python train.py --activation="gelu" --routed_scale=3.46 --optimizer="soap_variant" --lr=0.00381 --beta2=0.99 --steps=8701
Below are experts of layer 2 (counted from 0) of a mixture-of-experts language model. Rows are named router (the router's row for the expert), up (a neuron's input weights, with its number) and show model dimensions 128-191. Each number is 500 + 50 x the weight over its row's rms, rounded and kept within 0 to 999. Numbers have three digits each.
Before each expert's rows: "comes after" lists some tokens at least twice as common just before its tokens as in all text. This comes from a sample of Wikipedia text that the model never trained on. Tokens count by the router's weight.

# expert 9
comes after: "\n", " |\n", ")\n", ".\n", ";\n", "==\n"
router:465509496553416479551473532507500512478497450493487464373536517525455392461555508442475556467512484555508483519497508533541544517492470565430530512487524518579472508511503529436516485525457514
up0:587456457555521481501542589458565465494476509378570570449545532527458482423431494499524484465466472533521449514424551519538523554417573438514504504545592428508507555438537490642422490553503552
up1:478582472433525552463463540505552462563593502514484551422517500487468500507470525453442480471427430489596451397435514539561449473525512537549528453526549403563421459452533470474444466485430523
up2:501525477474498475479532493558570567403566466526587477582491437537504468598471517567508560441459453542581508513539497508546482474434627464561430573491557470549521521523507471413432505605431527
up3:613441473418412528462504532515521488537480507498406543452443486452626459591518526484506558482499502526518542493517517494461438514430536426522407450477573477582522464526526551499440471485453554
up4:529442432469506515520458468518480491483452330629461469495521461510447503443559453527467546499538547524443481524470515447524455531472450452487568561463516475516422436422486476474554521443487563
up5:483537418436499493473431503521432521447464501488604503474503487568558466493451574535572452463529540576479410537410437601472504543504593462429459453476604531497435567367438448462403494392525518
up6:526457557564494405503465578400441534550469479511501527535557507591438490464535528527410454464561431527515489561508466531647500526514501498463564513402581419583419477444505516428517436471402509
up7:508484513491464414597484464541424465549415488549479461448485502497589471430492534467501508530475535509514458547478454521479533449551538534609446477489465453467546448408545457496552598577552499
up8:522514504593467494529511580456424518462482441547573510626517468472525520554448492417524540557511505513492425503592439629515460429579500503512433480456484583515487487472476462554494519518414513
up9:510472512399448448542455534478571462544574407554467490499432475574465523378535495518500531534509373550406511449468510471492483588511461450535573430544449451521466447471477457447500499524487547
up10:521567498526522513501433424505478567474569472487456491445466507507519493503509551493493531440552494463527446527445586500564492497426467475543352526456616502458448509524424399475584388452494512
up11:397487534450419591524427511438415484498534449408461496431540504580521516502561469482568575497531474464406496420438518512480545414463485519592398462519556424534543524386398455509568547547524585
up12:493543594482441503468520484521448517471580507503529478539494464552551462554487479571479544471432521469657540489501562543479491562527479490543595542433558534525523516463485496510546556533495534
up13:457571574434421486514561546421447474561450478517551527521530521566434516421460444495563498518472467409470480521503573574474432464506511487482537438524506524499435509385530487485517511416548486
up14:563553604472508516481508458465474476505566496569428528534547445493468477539469523522443510457439556474570534557454444497492534444481467431461487508479527500351596547506558435458478530562487455
up15:446457487537486570495459515472492483463581491531429469445481432422540513416449473534506558411475519551479563622439519486538481489455547497470558521480489416480603541477436474438488555502451463
up16:632525475479437395487486461464440465517493498549547490461614483467518485539477565538509520458534577555487512513450480469513481390386457531537499468604526506572548459443513565515507497500585469
up17:556496542544527593623510471535592458558495513463480572518486484473485497498570446474557514509531480481457540501525596464496538507440533548511396442552497457451478505456491505450523546496495400
up18:483465531471530493393500410477587505561545456487598479534474540507411564507522419558521491451481448542483517486481405543454314494531440497520499602521448511531515577489617531525464452450485495
up19:498441546447539521519519489550557550474432440519512417555658549493476372479509515413445532464483514448471533603556552524535464668560543513552468488512512410531576604463485493547518505558503547
up20:437545548427599463512438456420428485530473493454465449543509504524570426511523476523545453473476550552565483550502513538556499543442447475371454518585525461573542507509480508542473517492580628
up21:606550587518555473550495476442540401521497493504605489641497507508431430576443465522551490468474555515490526506513467473412474549487462451369472582574571568449518445479481550509591565539527422
up22:491473552397534473479456495472510503473472487511431496508565518529500456454481512391435469590455458512459554522469409430572438576523408469508479521529500479535405508409527523537467612488503576
up23:552430456547539431417479599580548537488458459455468466553496440536506480566463471551494493454503587505477430502481439507610555432475517510666462525401486450553437491460512495534470439572462549
up24:543615523585576547502462617504436523542439472614541542468491484481518487585465605529426498408557461465515440494482482552502468443394482406443508518528560456556541571493541544426516542489461482
up25:483458562378550429496449537573448467591525449551520551446466482498439480492493540506482477362529395570478515589468428519453441454435401566396387472425448521540404437493544541566537392537463509
up26:560576492517539528551410480535495470513464574419492528580495635492536492494546594526435535483546430454620472567540454526541515407479504562526509434547475462562510438540537439535565528393513538
up27:524445382525451499486459534525518473515434480467454496497399508500388459502498485526566451497479531553616493416543495499470528548502540453463481446523496553525472558489546502415513465471550503
up28:466423477537414402482511540460530454529471529545459521464615466551395587494480493521553531630508491505549430473633533513439481468521480565565589561372500500414514467510608425494524649542446537
up29:512477549540434439550491518539491397519590482595547451419417486474497468452489521488443478553545487495499471477593553456474585483409438532476531510489513409544485497556507561442534473539537516
up30:473518514453518479493529406508502508445454540499498543505539554515499541542475449456542457390450440540470460473433472459436436522408542468521546453612496543589494508485476528459496549417437486
up31:502490485549481493387586463396451587509548473536477503441497452503532422560531545457446544456542490545469574621512486541471436473535473497522509541443503574556455493564470505470462582504384497
up32:543490493514457560486538478511532505535496500536452485505568543478524506494528468527428409508415509550398571520436492512495487466492513528525558460448509597446457459544484431560449463487541488
up33:486494447543445452458546377584402559417580480505407624488512521517556557464484426469493641459554497496460488532475568454470464551530498592511526465532576476504513494506548411523501546422461496
up34:563615514491500582494559473486544461531471475510510580529555559467520413539361568543453541460519501466511449443464499610524611498438587523558588425539544475515542416434612483466493505486488494
up35:549531511582465472492437503525520455508493494494487415501620537470460402520494550509569561484577473476466464397507565487450511508488434463475545488573496479552530502479456569535493487455500413
up36:523457485449458522433538468585614462489505482532426421495534475507551449587512548530434518451466507552523553601436474565485414533436487557488493416481451512532474473536522497438419490519446510
up37:429469532551483413511470473439527422522496534449476557536459516469610525481502474575504454557399526481480382423468371509534495564449511393572533546504476572488482536516474495591492513556532550
up38:487387453568488492461579505502390518507585471553460415481461511468486476491497445546519424546492520489505408457450471452530505548541438486522515456480378503392603553385399479532451411524524451
up39:495505504432516471444570490528490435521505516485543537456489422506566472539523517545567562575471480409568393508496533480383533505435522443592580541528485580557458544451569479544476424466504403
up40:535546457523532570558492567443507491496474459474514510498464487463457507574429501546512526379588414540393495518498496567488597482480504432519554539499509542548448487408560504516529469447575485
up41:539472552427400499438542420600529430475464417567504468507524697490507488474481492550548477454503473528519467521506509523516519543490501444520470516536565605496613415415494485500435538511500424
up42:506545456532540533458532447528501495517593565522476591480499457474544515515504496402477511469518490436438496462498516525536544631491482453563519530475589491448455458500477442435508464466490512
up43:495500552570549451521500461526518440493435541437500371399504576536527457407447443496524578471466458489540550503505490515450520468482500521605468484449463518567563428464540428490472525548548447
up44:538450590518514497476541583477614432459394465483433571542581541477460517522415467558487516525529519467518526533575555536481528601464420481518518455465579512405466481489576467481491512434505416
up45:501497476571566482530531542501556476582454480458541477438436483479538568566527459473408552413567480425463480507536593461389505502488533526576427481530563552576517436481481507478480570426500584
up46:523417493444526591426436486520477498585430451564508469542490528553540496479512442553442397549566530563463565535507565424443550502547523511571531543562515456486490531436543467499517519442392568
up47:563530507582571512507603531442537475518440495474566535539574525461464460477498483505572584421559531520515478570504485556517543423568549433518538455446510552448445396506567432519472497547537539
up48:556442424579538525508495500580513448512420534550558544496459493390485453519544466514488467445432524502503440412637486446501530563499393470481513553561578534415466529500594494515477405481442531
up49:540360556517454438437490512518515448419553476603569505485563414530479499451440473408489595529465454456526621480530411528396423526531523603531401441456504442538483464608435550486450477499390551
up50:531511472539478520440413489467497490524499434502415473444591515450574524504539459507503575463587493553400605523476463512426470480458415531544505560546522478473473488472509501548436521442480457
up51:525448486496500487540525502462430543498492407464499498538490507498508537514545568503579540388547486494381444464601614506599376489593537460469474536485509454472535527417561535551367498451411618
up52:535457508481493557499522493482533480563493509550532455491439452545537497524544568572467469522546490417528542489514539557532503484532531476489459580560499570511493498539406444561506521427527416
up53:409527590471496517519423604478404464437529525458491420530455455439433390403512508477511495479549539558510516505465425457365534495480511418411401553495472474516431463487501515506505551489579498
up54:474521538526513523465570457408482429559503500517500561437466457508415513404584495550464534548553507471502546456552514544495439504485451428493507505520515460554455556491454512440476502483565479
up55:539510358443508539388513532455540509466557524487591531495510552500501488529516403518479507550537508533559471525530593556548473537540446576451477435532500533459538511441491531579545463481351422
up56:474497582449443568507506525476513546501498362475469485495454492538540558496468370597467485450532550417563482479455538467457462511471549471506387507447543481462426485573530541424503566447477516
up57:548442488537522429510480525531556402461493471547495477492530558476547537458541491436550482479561529486437581454510468605557517510473461425559531508552523526591379504554497508517493597480484462
up58:494596501496520485466509500503488510478447477432518466484481548438520437471439418566548406554446429465637600543425512481536563413486575489522389487458492581490548451455522450525516510558423542
up59:511500632439514483465473467590567564509547441379555557502620518460381407471523550451523530522481533481450532550475579514495381575488451536536469532448562501381546498575472508569505461479514491
up60:359561521558499521606480530515475535486403601449476472559516448534451496517600425471545451477501497509505470569457483522486523490506502524512489500509466436440456446415449460587514561478485533
up61:529535546562411545549479608507429489485432509532564603433502537391444485565515546456594401442552448469540518409480450511529508435571498493524428496453522547467489453584500470471523544541533469
up62:535568558569468558470569528483485490586440494515463459561487479366455459443541503476473514500530542459426476601462402525424622584552495564511540483543445579450441586479538484544553485457445492
up63:550512530565400437469469550515491483519378481565474537379497469575529445527513513483474519524527571447533435519558593494528544588527453469506529499452516479458488455501513453432534616523409448
up64:584590515547480508466527410355541504443439521479482475457446581480433545494473543586481609522572541458413434546512506566449499523565501490550505534497419527491529477528533465526468455486486482
up65:480518422449497540473447537536537553389447469502449495521493533457556538494499570448482567437518422455480504492458435494524445454411465464491530564476627486446433412516511504512558596494547531
up66:451607575442574468538508526547505553539481621610499526530576524477509425439565480461603577485512590470505574474557488482420467555481478515486473424562522424434549484602506519509512510546582480

# expert 7
comes after: "0", ")", "1", "2", "3", "4"
router:495576492476488489482475497407409475558536548503544503377443438417538517593523351428581507522463520499479490493546526388482479483562456541502437488491481541423557432502519533564489457498462563
up0:543524479512455532452433521611495521449466488509598487469479545517491470509511527483485547486483480480579499497562459443581479449568537575527435512474488549495600483450575492525476472492439576
up1:461513456442485513489501497459512411560508476454520527531498500497519507543495391539489450541525535367479421509546440490461528541515392491562400523479434549442492490512493494533430495591523481
up2:452487503583539346481632513450511379469504484492588470527550456477524511476532451561504436568466479465570528437495482527578536456580556529437471411462547597523499403488555563479496505512440446
up3:534511468448471424565455523541481486605593484464561513453564553406512517516485476472601474569503516515481500497579518399541540555443519454539426482534537502408547501550482464537510539442415428
up4:555513505586583460484482520450431480505430457489576486429546518496464456530584459506505553532465518403491516573467490573558494463477569413532450472504528447503486529560540550456462562513485360
up5:426504493507553559434379510483573551443517465498611486461521537590469463516511515503438543473519518472567571477561456444496523523574514470508503495462480535550376542450481634504495432452540432
up6:575475461530559455518474518518474491565497505478520462475470562483476478448506496458486460447469438562453598530458469528496479562492548562458466440469460552511457476455477388549517528467491439
up7:405527580480455456591461502424476425561511481481566540516516523453479460559537489442417492435539534460588400483515521435499485517555573476413479582465487523484465407578453498503479551472523583
up8:484493481528476543359462482512577426490475508445489497504471490429473578486497482492444498509531466540518587517574410518515511537582453482366512537478433461522564540456501602574433435499461435
up9:502473512457451461499508524450486562482568501504485483499514462445512474539563504520541548526506515480588574474520520444523532482530487463524441557525525460409518443584460585472488533519531431
up10:518529521617585467466605482464455458459525412599478523511486468485560498625546385423489509436465559503503543494543482497566453543533482642555578488372477565516468580554513595511499540487461484
up11:501562479449466552604522509552560451446473459431475518404497519469541507455489503484470571466472450388511401582479559455478512585492463501585567510491531475553551434459456453455566459508559588
up12:566536487565481471499510567437432480559518470496604581483501532469433433479540470576481514578530440493496484534481507473485455484432432432539394474513448521484536464531512531529471436516538451
up13:519466524486537512560470486409452491515575428586374583476527426502517461554555448505509549535495465425372502448544463463429501384591508522566467425640556541481548491503462545533532528474545571
up14:448433472510418514472546494490451444590428468464571547546569500465545546455612473558541528480518590452420517512501473510513530513541519489444527496456452538475448486538568518537574550494498445
up15:556432511477553489491536420510524509470520455499479486511445540603526477507528457519541433426572473441427479587434498530522494477531528525439455455551474525413551549500493467495513418426555514
up16:580534396434506446517492520530489490554494548346455561514492508469479379542502480517579398407435507410537514516489555464421372557580482528535573431541446519521477506521534540547585513509460509
up17:523520583523484529393506471481461472474448575500617539455432574431439523416509511562542453461469492461548457542510433495507490564543446567420470466424552465459497542429476522528514547453434545
up18:541483548618546509547492475472437461505552507513431410405473477455577518486448555508472505438469495536470541441567568466469505461532465613438518503438499550647527536573489488487519447488556446
up19:389540420525523400501520481522431500515575507552560508578620474585601461554531480487506530549459539427405484520454488469478425430453429531559453400457565514491520472579471502520428561456469459
up20:493479561474539544487430446472390545501505491492456595439559553491542494497518507465492447432464517446468568485443487418417475475437531512474479491520476519506492516496465456424379426406458481
up21:522497461495483547546531453541460484609455567496512537399531468520496505573557553507498523472462456527414502501525537517495529599473466470499513404446494497530444516497537515461480470494400508
up22:521517511457471447561501546468451506416584464509531498551485537459504522516486490484499490551477451437501494483550488452454476505514517438505496486466530450523440520453510562392399507555557518
up23:483546460466436449509485523493443484487542421589453488532528496477455543495617390553534485525508494450507484529454477527503533508408390504482392574406586453457550493500513411499549551458531503
up24:474501541528530490555445472546534539495398496357481432504505482440463471492530490476453438519608472525510477493489466425528524526544484539502432552379519471509537491547573529373558526420508493
up25:529463468480597519470483549475400573565478526516506483590483560444504480461554486522556492522463534526465552630556492452467529429640472377481530501484460467485536478569447428499442554569534466
up26:471581439496479568459516581448456468506481453518504478459417462511538495490518398417442520552432556548485498505484631461490535526499535468532499499503451534518551594588510569398511464435497554
up27:477489462514472471518500473459420454625615520558529573546551399568571536507509421466512495497485502575545589572436517445572496482514504532516521496472573550492498479433484486546419420505479488
up28:457505393521543461482462587479488551445483495501480453566533506520497541526481462459477510452431548509545570430432435509506494550547488470474417547602513488532521536455571519433499549485545494
up29:563524520449429464465588482532497578571521492591476504442461545532535498528449433586653460571504481411458468550542500540525436449525431499540526590539554500517499457500511525468443492473448489
up30:457549517475514458540498577592494450546549450550395482512561422539495544445473389506449473580482482402391394546544508477496516557451526527478433571439552517410480496441456509468530475467482473
up31:496508407427514549501558514449453482493528485438494500463446558454429526531552547550452550542456508577496567631480494495497458516417475530501428448433484449462469490431508555452506543475521510
up32:477593477528537482467508601472439527546513523468582451545507515552531463523499549570503484586434505550555448539526468475518506484519356490585569543589535430464471494483467463611467501477524518
up33:547524461503540550481424510485485465487424535415608484515464563540488582489454468564457475458564430526467534460498514454408586408417472564492518578516498522441526449437522489560514535515467562
up34:501471542514563510511461504451529479492512419489563421456431558465609473521466448516536545514506487560516519484473497522504557506415466450430425483543520488522470565447537486382520610446510474
up35:583429514517501534542563521508434554528573686503482465520433452519502507558557409510624524469436525531480481499531500466513480572518498594396492591531532525576432515523434496551513521553434545
up36:514430421517489456498505524488402421465522505447457490534490524589485577476521448545399466464503495488471477498535513464453473431514565568479424560462568425408557471491495449450434537476489492
up37:483665534520457568491518495534538500524570482559522447591488517493543486538526442538478424466576539521608450539577504528428482527458502579445561507507485429495467367479527498489493519555509573
up38:522529534421511537473507473513480478560467532474585554510438481492448474555486451490605571477463455495517504404556508466435514451371401515538455520462472581423531444497476516543492438566533481
up39:519633481525502528546467589443584522470539495486521613602536648439472455584559500510471417529510466557657552506480498527570477441521523500412481519427449530468471469408458509430439477551421433
up40:580482562519570406507469486453497391476493491471417487516510405454473404550492439423459564479576526572533482510535473463566546514595499568531389584492497469513482583543485396537556479436576461
up41:522551435455540457482494409464596512553513454513495468448434516543457508591543449460488547410502549520524550513473512461447483478587449596488525511436466554535406473505542483529538458565510440
up42:522516431666427447574529513583506500538549535500528419503514510518486491475538356591458439500500523495531477497545468478527490528532491480582468501482531484531586518520531528452538468444494527
up43:510442502477523502464431510556461582558517402628510536450479431506509483562476552502484499509467487519428544482518628422502496491452492477515612549464463569501456518487467532531586478433493544
up44:532523547469539549468535477517511420588456524477433511465540498590528469611552455524540564575503591558476561548533413590494622455532541495490518639506551497533563446458439517566517480474546391
up45:446495490467422510507544576481460438516508551502346509520487491529483463562517469546532465503509568509411466570562479454507535409592565445550561469462455500499589428515561512542484425530435500
up46:449522617525485542508534509420619437465542527512483488465550477474556498439478495561500604505552515456519495539457493528461455489486512464519511436436563543536414392606480496566442389428467444
up47:495628512541417416495511544464515535588464516460459520532500484501377488445507519477498546522555426479445521491527460528542601459442441581562506469460462463497536526479489386519479462446520542
up48:403431558501489505444578466551503495527448513545508535446481517492467515485447454476587505554463518520449431669500657452444457447438423472496475492455495496463457488551448529584469603577515505
up49:515495541517440517466548503433494443563425466455535430480498489441570450520429450491532482564568514509431496316487548473492496508496454529552498466570474534544566479513484516520544542484389502
up50:510535476500517486500444473358551542481432532577474548506439501489441477551490444460428487430414408494482514557512508525409467558440508421417512564468529534463476481559548455491523428494458505
up51:373455501445448533425611521509500439511416483589596575416460503486517545482498431501541532509468538444514507527552422522447487419526497511515447481397444432413527537460431488563565527454553467
up52:503417540359501442583543475491513436457523491584461504503482519450512502493549522410565431470500453583538490501450503528567463534521487565538391457505458539531375484489480473553508424467504518
up53:449614523514477469434524545517428509541400527558489481446430502419489469590592480460490544442465510472429541597588510535484488484596537518477466457433467541523540536493540480556528484520466413
up54:477524436581488512465444517509418527498491461642577343460548485545575570536511493488531506534447495471487513428541536492495552543428491491555460555480563520515518442449439565525567430408601491
up55:539497501478604488568385476425532544508514464378503573494564462556498399506544541473524484535467496572522496578469465452528536491622471514611451442613435590522513395541493504475570449560441532
up56:445544555390464369524511544512553535466566489384553549486517489411513586469511528458513451507451534455497449514515436508481496577587540500452498483464487481465543557461482494513589521512525507
up57:565633548482451461434425498499441528573445562500506485544525442534479531405525470487525544505431557416466500489513508426525449601496502568471462559436478550444501486434465490594481572472595448
up58:476507509514543434599507529444492538533495481530516446563388453482610487565520554544545508557454428464497556483519562519556470554478459425525491566499446480407431459569584502521436487457532540
up59:461558606480528567530567526547511523499515522478469461538587487493461482528474541475468419454419600393376555449427488468496477564546552456536644498564542667511508534409473530448410535487550517
up60:437494544537487571568562553547600567422530438534573487580523544581480525527508556415558566556477458532539489496443537502493602479502509492507549586485538586438542449497556569539431521497420463
up61:480482629537475514590507445497448433463505503507519549558496485460480462561474472507476563502500522418495402551480486515568496484494363512529433610482459532446570512448529487518571531391442511
up62:555476513541508455466465516479524548488524536534538545582517542537504467473478528551556468444495474512450483507420604459433565475575454431505344521534533503500454524387431420442554421453447490
up63:498482505484413524483469494417535463473488541502494533508479431426388473492498489531573545505488566478553471613501498577447529560503483471555459468421450492412493433479518457433448513552458458
up64:562456523448516453496459487512508510549500535512560483439382442514482380599495436445582554520497502608468471476570495536454446535534549502545477517572453531571502508447571559457567502554554508
up65:494559470606457484524485449535461485492423615520546428437535499371438553504513486453563540571534488514457541529471446468447536457593482558535438470506518596496498515651522434451523430500471501
up66:527556504485432516399544505485424551482485434497526599492444485433477453538491466480463491506399457382459369419497468457369540482509462477514556542551499517461499506455498489454568509470613530

# expert 8
comes after: " of", " in", ".\n\n", ".", " as", " to"
router:529523464460540498420490479553479574455507425479426510534458535555543477467432483460521504486468508462525496560506467464510547514483604667454465486508585469488484581529416499564489463501443536
up0:503516461504502573437572496482528498557519583479415495508566498488492452489453511516406494541455514482479491450445514564494510512429411628475540534441485599560549627399525423486497398455566527
up1:585492440476460406491505448478547470461556488517475536562464523453467453411390474436513497466442471559485548519542537503498535548498573479527540499502511424561546431514608461510461461582514504
up2:572493458474436530538469499457584530484406442568412387556518438517503487463513509488568496520533522506474568541558457485538502473514449485499604573500524515556508497508515475462498512568548494
up3:497483614510519449571504457498499466493536470442517494552425445464477497579526532559540446444540458551513524481499447519515555494504530495548502527493460495406535510522511456488463538604503492
up4:373498523486501517498474548492517455555411500471463445467540564593379571476474575635416484510470448465462463537519438468492398511453494536489540614499512517559490520494531353483370517526602494
up5:523464474485389443489516460470513541426443440482557489477474494558546527515628442482544524552498478449472448513435579531498512482538514493557561495550524562453557468465525519531445476535357459
up6:590504494460534476553596458498463483557605555583592484443483487455475533517504536482525458466439513422549460527496447425537456458505487360511429516445559587550432562466500409584492465494477470
up7:497525476487517490485536541482531546612451403514535416480501580563479456486539541574498554568535501372493422505530409441513566502515482485503529472487507480566521526468452487535598504568551451
up8:441456453495501497473514445491513486526516492531581554531476586489533503555535487606571512538424471551605513393452524384565518549508607403601484545470534502456460540483550519412492488515413538
up9:418447548384489492583527455506497557586581524536463467532532491530446496418477527698509563482431495538461477442510494481523605454459414455529480526460521454541510507566448613466483501563595478
up10:540431518502612391557579536529532517560446481478514493541489501481472577522543479588528553445412483461479434521440436477526575512479503485575519537426583456470414533413458551498535481500507481
up11:445538582547494465391480425530476418505536524447484521550451515481525446517538507536503446520430484514482556576589515554467713532489495508451454491490542417457492468558507454569440493510517474
up12:493461489410452451482587582554491549515527447471560462558592475425503477442470601381471475453466460541469430501420401528479563572593471474446435527572464553515506487496457445513456539452507494
up13:510555502408443432494495539597605486486505438425556535526482580400483495504468484512417532493533571570497524485542489440526506565501501500547566454555581429496479438453499483467536496514526460
up14:522414476564474525492517509499548518414478362478468500465512535478529499632494438548469428565484420507543463546482504558511542505534451445515506440465427514572472630511532522559406576489610539
up15:529520616376451482427555514510497371525435551510540533543522467488518495483518529452500483505559483535509560506415416424445443490555468431552532575500491547417531415570454575539422509483581507
up16:509483507531516530533383485551458552480455512476403495494472513446480497513486461600460429536598560555424523536471495423540524511496520465410481491429456523448554555600501434567483566524597435
up17:541446515504573427546485516484402469493463440534444526517547465539498531580510512501457474528505486522545512440480490482449550453588492504514466515501438457551500500450560574489536383488459469
up18:364487463393477538586474517497408453572502555590419551478445430551464550527583486508614512498542552509488495548484364444546498523492520437440455504495485442479445478624487529483478472422522407
up19:568471476556511482436490613378522516581449486520552551513503512421491566549487466538520507554534512598488515484562427502544532520581507528484540435508568496482502488526415531523446505430475468
up20:509530634436506462520443470475445555538468573539466514548530378454492435458522425453452495451531582543520486466477483486586497597534597645500564587521525428502473462476471534529470506485436494
up21:517516474569516551519496507459439468527376463541503413537582503408533503474548422464593590548541482492398528358491499569464478489435446449487457453535578515502443602436524556527527564504458532
up22:508539493501542534550462513510443502503494579518522517539443526527549545489606454495555545427417524541453479565502467440466512530417469528543472458496490538413518489439486517452543426453496499
up23:521435506522565512417582515479463496556428575562491560566510448485393540495499493404413513491557460519397410452591520466556485400574461482516554554423499645574452506542544439463463530503464535
up24:458478454500453450536584514453511521386527422406450519554474460497557479453468525507592524391494402521479532523504476522480529553591591533571496464440511418487488527499544469621520420541439495
up25:490508495422457533457588555476548481539547396523513537516469517512538482479610548399556584485425496494522500544468548471430548512466506526505612565493514504538561521501479460485413610479464455
up26:438510534465454494602498559567512470504492511522454539431466596503539458478570521535539533428438458555465539515468408512585478417490580484511556509538491376429482452551555511553483505553444538
up27:552569518577465493481476435530565554534514494552462516519429497525423432473415536498538538462450499500505472428510419559425526559540467545442419544472470672568457506494502562470458556520486455
up28:553504454472486535377484495514461410510524461428567490526506558472509490576508480602528625529471440547449573536578372495485584518440475486482536502449372489608520541528439437536522500477500560
up29:553489466502566517406510442462565463454593472492521434558479459470564535513531474550490442561570586456428465466461487538518547492486596506576470469518517432504533547498392475433461504468551493
up30:378505582483535463549473450500499513527578511521520549433464516543475533459453397406529552559500608452466576467508472517534486453458454521500447520420526542539447533466473532514534523484460566
up31:504465432574500500506504481449420460595483537530332472518474574538546578476656579569456457454512588437543457549500545422632609489473511561470530487500511586431531587506427461551541533527535483
up32:503562586463547511455489549424511493435536552490562503465538506527410443497479515477511478476512417514474473416523489501474448548430452441505557514568490426412512533517490546467487476426472504
up33:593566536479566516446462511511555474614461584488470479529412429515499459467514506542561459526463540494509559501483473528471546564462551512531478540482525472463462506490510461517582559490557566
up34:456460509504465496460542486537463437485483450511414562472508540457526556460538487493504509448535454484551493406566503418439514457508473534478403531489568558530486488521467504476466487472487378
up35:512483500417643496450460481450515473515569513474422659466550521496434487402508528468556549502497467490550513564452450504554528588460656545614477475459516379544471431488449471452644507502597568
up36:650525472501616518399549396403406539512506520490433453492508478465479491531425508481572481432459511531533462497464372559478512470472485511436470519544536546496538453514523526579432543495515543
up37:398558490551507477564442579459396546551509559553628468541381507454507489438474431519558467441440464480453576361605499481471505468501542501526485504469606464570565513510512464529491578462493523
up38:522538513526536486469457516472505399584397549489477444564513453502473500467418360566575476471552511539595521425522430544420461478479498472506485513523486507582493488556469343472522551464493428
up39:534522485566530516432460393451545497447483537547602482469541556494507459545532420548557476390497573463441482504558455436479467476493503454489374466522486499541624461467524513475545563480428418
up40:486589437526524430501493465423579507604504512473449411590439500600462513473490483550562587424486467446530521570595455476464547507555503435502631459519592522613466522478557489414485433421510493
up41:505518526542434552467466471611396462518456519417531479492579544545499532533492530483418533433514533456508483481477498503418507449504464535459530514579616438540558530468483515515469546512521517
up42:627559482427466530459461463465442599434455487494410574496578490575551448475537445492506541541504536565494524476565539468455558480434479570517484550577501442473437509578508556463493534458384468
up43:441501555531437572507475386540590461473544511434522538486443501407501518394537455489502557451538503477553583389515454483584518481471535537431427535442511449533628469494485469546543542490470501
up44:430502502479466504558553455604561528490450554517475536521480504512495501456482494556465461546491464558617529379528534489426524428482484488509445453488487517537518574529491493393521457488496517
up45:535436556471466543454499584403535510437494474494567583534491437481444407596619485509598410497500551520495456469515518468469476574495404561513572507483523523470476538498528450501467552520532485
up46:562499526560503602551520425514499465428497546547513502457536444444449505464485566571484534493497397486430588486512501413522591553524454537439405534460433424508450539528599519440433485504491551
up47:552495502432424490508517482459492429461503561479441419472542459451456441519492462495430463515509469548531545579536419438528408570488489578391496553536503457552579541497495522515504509561481440
up48:527588499501606487484451518477470547533415448475550420458492540457527484417462419521444381502420524570408467458483538493446588509444524459501464448445535574520553481604501528501572522568517586
up49:522418521498501498587504509427475431460473427545464455604496406458510510422516394563521473521492462485495500564437412467544467459455496526514513454503502494514488574524451596499539503541397580
up50:504442533447486461465515496558499467489476404449455525533418512471472584403544482474431428548497434411566440452498472524548482560495540569489513533497519467524467580552402517443404532472436561
up51:568487480479512446444479567457453553489489535504481587444501539506555485472508435548448552513462399483465419423477482459508456476533601586535495542523483476557473466524526416553573452547526540
up52:447522394525459503537479527487439556538547468530461557548528507486553603480474447558529442466530482470542466431467442419589467436411491510549464500471533469403524484430536584458435483492361563
up53:415447469504484500516496544511432489488554444529473576475464527532542562400513475514497442395457479452452537448498513485566476395473396493492426457506521468458511448535392557508495491490498510
up54:601434452495489446470532508502504507396473386402457534434529351418454545399409484565460340538490535503495504507553436541619482529510476540591499562520498502506541535554426473499513530576547530
up55:544503486471552571473576510529530363550525426435419570506448496591484457486458483356575510474424495511501532551535424452421456504522521554504422362489476475545418499494496462482438536468466508
up56:424513487496500505413492480507521439444413475518384490579606529466491571487490492472547485535528578494427441527389360485484441491448470558403462540524400548556535438547425505528604479483500542
up57:473480441484473595418524462516505447474477437505573444436382493448466565355459467462521404469528400484516488474494456543444508439483494456413531423541542379469572567605461540507472469508552482
up58:582517567529522574538457462460591479456419459526446481478620498442553481509471396439463525560604480421522563395435460406438562459478605473449506441485525522509502409519530544517429494528473507
up59:503461418506518504487530468454527460469542527534552537407518488443525523516519442561547561449544407424550501555511542517564476525463526490484535582541486358451515528514492476556517414420453524
up60:487580545419438545422490473445562424581533431465488487523523579519456591500513562530547494568455503463495467493567388513446441411500520481436406453511559463449477467472565538465493456548480474
up61:566620451519487493530473446450442526471537550511571492523485552463504457517561493445548528447491482505466473463467426620500530464433516437534499490479519470503503509487455527496511427502515553
up62:534535435571397491460452523562483476550537500443446519416462489466470548479505517516590510593491475492478558561498478578423555467477519535447502494458549540532490523581405494516513509508530495
up63:383540467459523444586495485494521355502476462479553469463456528568525383481442448529583418466472493495498522537483481487478441512468497501518502454545475413435459521548595534428484588461481484
up64:558384401506493525473575493537389410444508541525543509485544524539472459523508498483452457487431457380520559510484466544564511444499441494538583516552448587466534519448481533526461472547479514
up65:564409527510590507469484456498508494489509493554523393535514532432539503549465557454551484540547628447387499509474457538470464568568524471426537539518536576517535484649544490497442491549504411
up66:466549539467496469417583477480406500562440500578490494525504576554480475386532477495483451485549584395521562495450504485496478461501529528582546497517473505454562529410461474547487557548546497